config.toml
n_layer = 14
moe_layers = [1, 3, 5, 7, 9, 11, 13]
router_score = "softmax"
normalize_top_k = false
balance_loss = 0.000541
balance_bias = true
init_std_router = 0.00753
lr_router = 0.000609
norm_eps = 1e-05
tie_embeddings = false
lr = 0.00313
batch_tokens = 32768
train_tokens = 216000000
dataset = "wikipedia_en"
Below are experts of layer 7 (counted from 0) of a mixture-of-experts language model. Rows are named gate (a neuron's input weights, with its number), up (a neuron's input weights, with its number), down (a neuron's output weights, with its number) and show model dimensions 0-223. Each number is 128 + 24 x the weight over its row's rms, rounded and kept within 0 to 255. Numbers have three digits each.
Before each expert's rows: "gets" lists some tokens that make up at least twice as much of what it gets as of all text; "comes after" lists some tokens at least twice as common just before its tokens as in all text. This comes from a sample of Wikipedia text that the model never trained on. Tokens count by the router's weight.

# expert 4
gets: " with", " for", " of", " in", " was", " as"
comes after: " he", " to", " He", " was", " and", " played"
gate0:122107131126130139136108139114148128127127122142147165194144122101150098114114148144143158162147097131105133182108128113153141114088116122166121133145094115116147115101105142070129195119137147102117112084095147153081148130127137124131153155140140145124124180129134123135117134088121124089078098139123110149150122131144111160109147124104137194112118144133115115134122106114146136146127120115127205104126119080084117061082117152142109138075142146128152121132167118127144108116150112138146149124101137094176185151125115066130173104177136154113124105124126169139147094154143138133142110103089126152131146131141111120133160106106163096141146134106108123127113134144152122111090
up0:133147105108143129148163119124152104159087126098125138111072080121131140134146132104127132119079139117149134126109126129112105143136119191133098117133126174165156126108094124123152135154155118126103112117124126150117084092167073126105168105093120162128131139152124145093162090107149119105102174113120149136085118145120115175144137141118126142163089105165129140117121109129160131140108099126119133117147112111104095127147148067141128145125116106103137118124170151108133140131179159159087170136148109152111116077144113164147110138161145123127107133126172147173148124157137145118124119156120101128125127146125164178162158155076135145120116138065098076148115118137083104151116
down0:127137111128124162109099158184145147139117156157162171144091112114136113115117070110139141128125146162099116168101127120095150080104141107142146121139117144106084127099127094174114154201178134090090127109112104109110086137170145120076101104105116121130132175133119125108136125116122117113164137135097143113105105089105106135133094123159085160139168106146123128141132133127133149137086135161128109164096172129138117106132163163100133124093143189119121128127173103141150160157137108124125140151123118112144143160110087132143171160153150129105126128129146186155157126136161127097110137113114111110104127145088183131142143133144136119119153146166135167134108152124115130142129

# expert 56
gets: "M", "T", "S", "C", "B", "D"
comes after: " \"", " (", ".\n\n", "\n\n", " =\n\n", "==\n"
gate0:134101099120201154098115132116114125136138100146110093205141164120129144115089119126146103114089140122103157103128109139105138125142170130137148149156127126090091118158129133106124109146120101110151143139108099130113175139134114119142140175131154155084146133138137124077142120079152126115152149110152129180150130150095126152088119147129129100107096119077174102126118166130128104126092097124121090104127107118171150098103180170106149144109159089144140142115107135118126123132108127090102113144124126122114181130113127114099148100145115134123116073162109157128146108111141151125119112132115156135126163111129126151138124170136109080097124115117183135132160177126106149176096
up0:193118084149110111152148112150114113144119158111125134096139122091118114138169123117169143134130123100142118118099102155106114148128125104116111131135127098161122099088145168115088165124124126125125123097132120161113169124129139138170140109129092162183128121134104114126143120102114125107087088114107105117121121157126089172185103133167142092128098110191171111099120093125177107106123128139130146147100111146122120125087119162145067113102120120107096098148110129125106094116155126147142143081143156087099119120168124117137068140155137116109125134091154104156128135140091096126134127122203121149123102131130146145128091127129138116124148108162124126152097136140118163087096
down0:119098163161116128158096116160130117121151077083104092137112158117130156119141096114147140143142140121152161126150161124123147158136136129115143123111141091115093093164123112114184159126140141098159165140117140101133082118149084095111130121127141141147134167157104151118101143115129151113123090161131184153143110141109126135149165122104089134111175152147152093163127085084092153117154163136104091113108161112125113118138147137088151101124105110144124130142143166132095099105128076135125128117097060111107182102167106138138144094123135117155115113142125144182202087102144103136156142135118168111130107132162135101102144117123124126155112133132118136110134113131112126147146

# expert 43
gets: " States", " United", " South", " North", " New", ".S"
comes after: " the", ",", " United", " in", " New", " of"
gate0:098147094098109115143127134152132111174125157169157112131123149178146131140120130181086140122153103139097178100145140161130129119115156134175164103129134079150106132119104157114157181128133149118093154129107169169103135166141163159124132158159122132138128083106182110124134122113126152099128145133192139139131131154113133163109147172108130136131113158132102132184177097165104069113158148139122112173120111082101162157078126137124117127129149131120105158122166105135132092102161117145149135104153139119111121091146128111131143179100177128109158154145100131114134094140117147120121125138151105124113109146137113132090128114157124141146122132123129145122172112108138147104154
up0:129129171104140114101095114117122124123106134166184136135111131147170104108104138128133132138125082145071140136162094146123126136147147113183131121096139100160148131080104138143120113098131130132109137107167150153136156155136144113099119144153082106151169104125096095135132135147125122081146085171167095118106120157120121145122161148145146140069134145137168154123170097140127100084148090071133104162147123108111149144087102168101130145154105116147108154112150124129172113112128135137157156110135151142146150101181112106164092121103125134119162117104118125140132109165098151147128126133148104116154089152080169147106164124125090134099091112138135157125138146126162131106110
down0:116127119116080129137130094168159104165119111075117135118112099124108128124103128143136153106122105158073110112148186131148123175110112117137173108124155119111162118109146101109112114109091116122126102174112145159117147145104133129174122157154104103178128138104114141154099092117121195166121155151171152101076154103146121103129108103150125097152125111147095120171146160109136099123141124122149120117105156140186112130120119097145145109134124105156137131119146118144123142132150142157100143114142184181125115131121142129095130123108158140125085154140106141106122132101089145165105114157147137172113113115096117139059117072184133153139113145135126142159133140130112115117134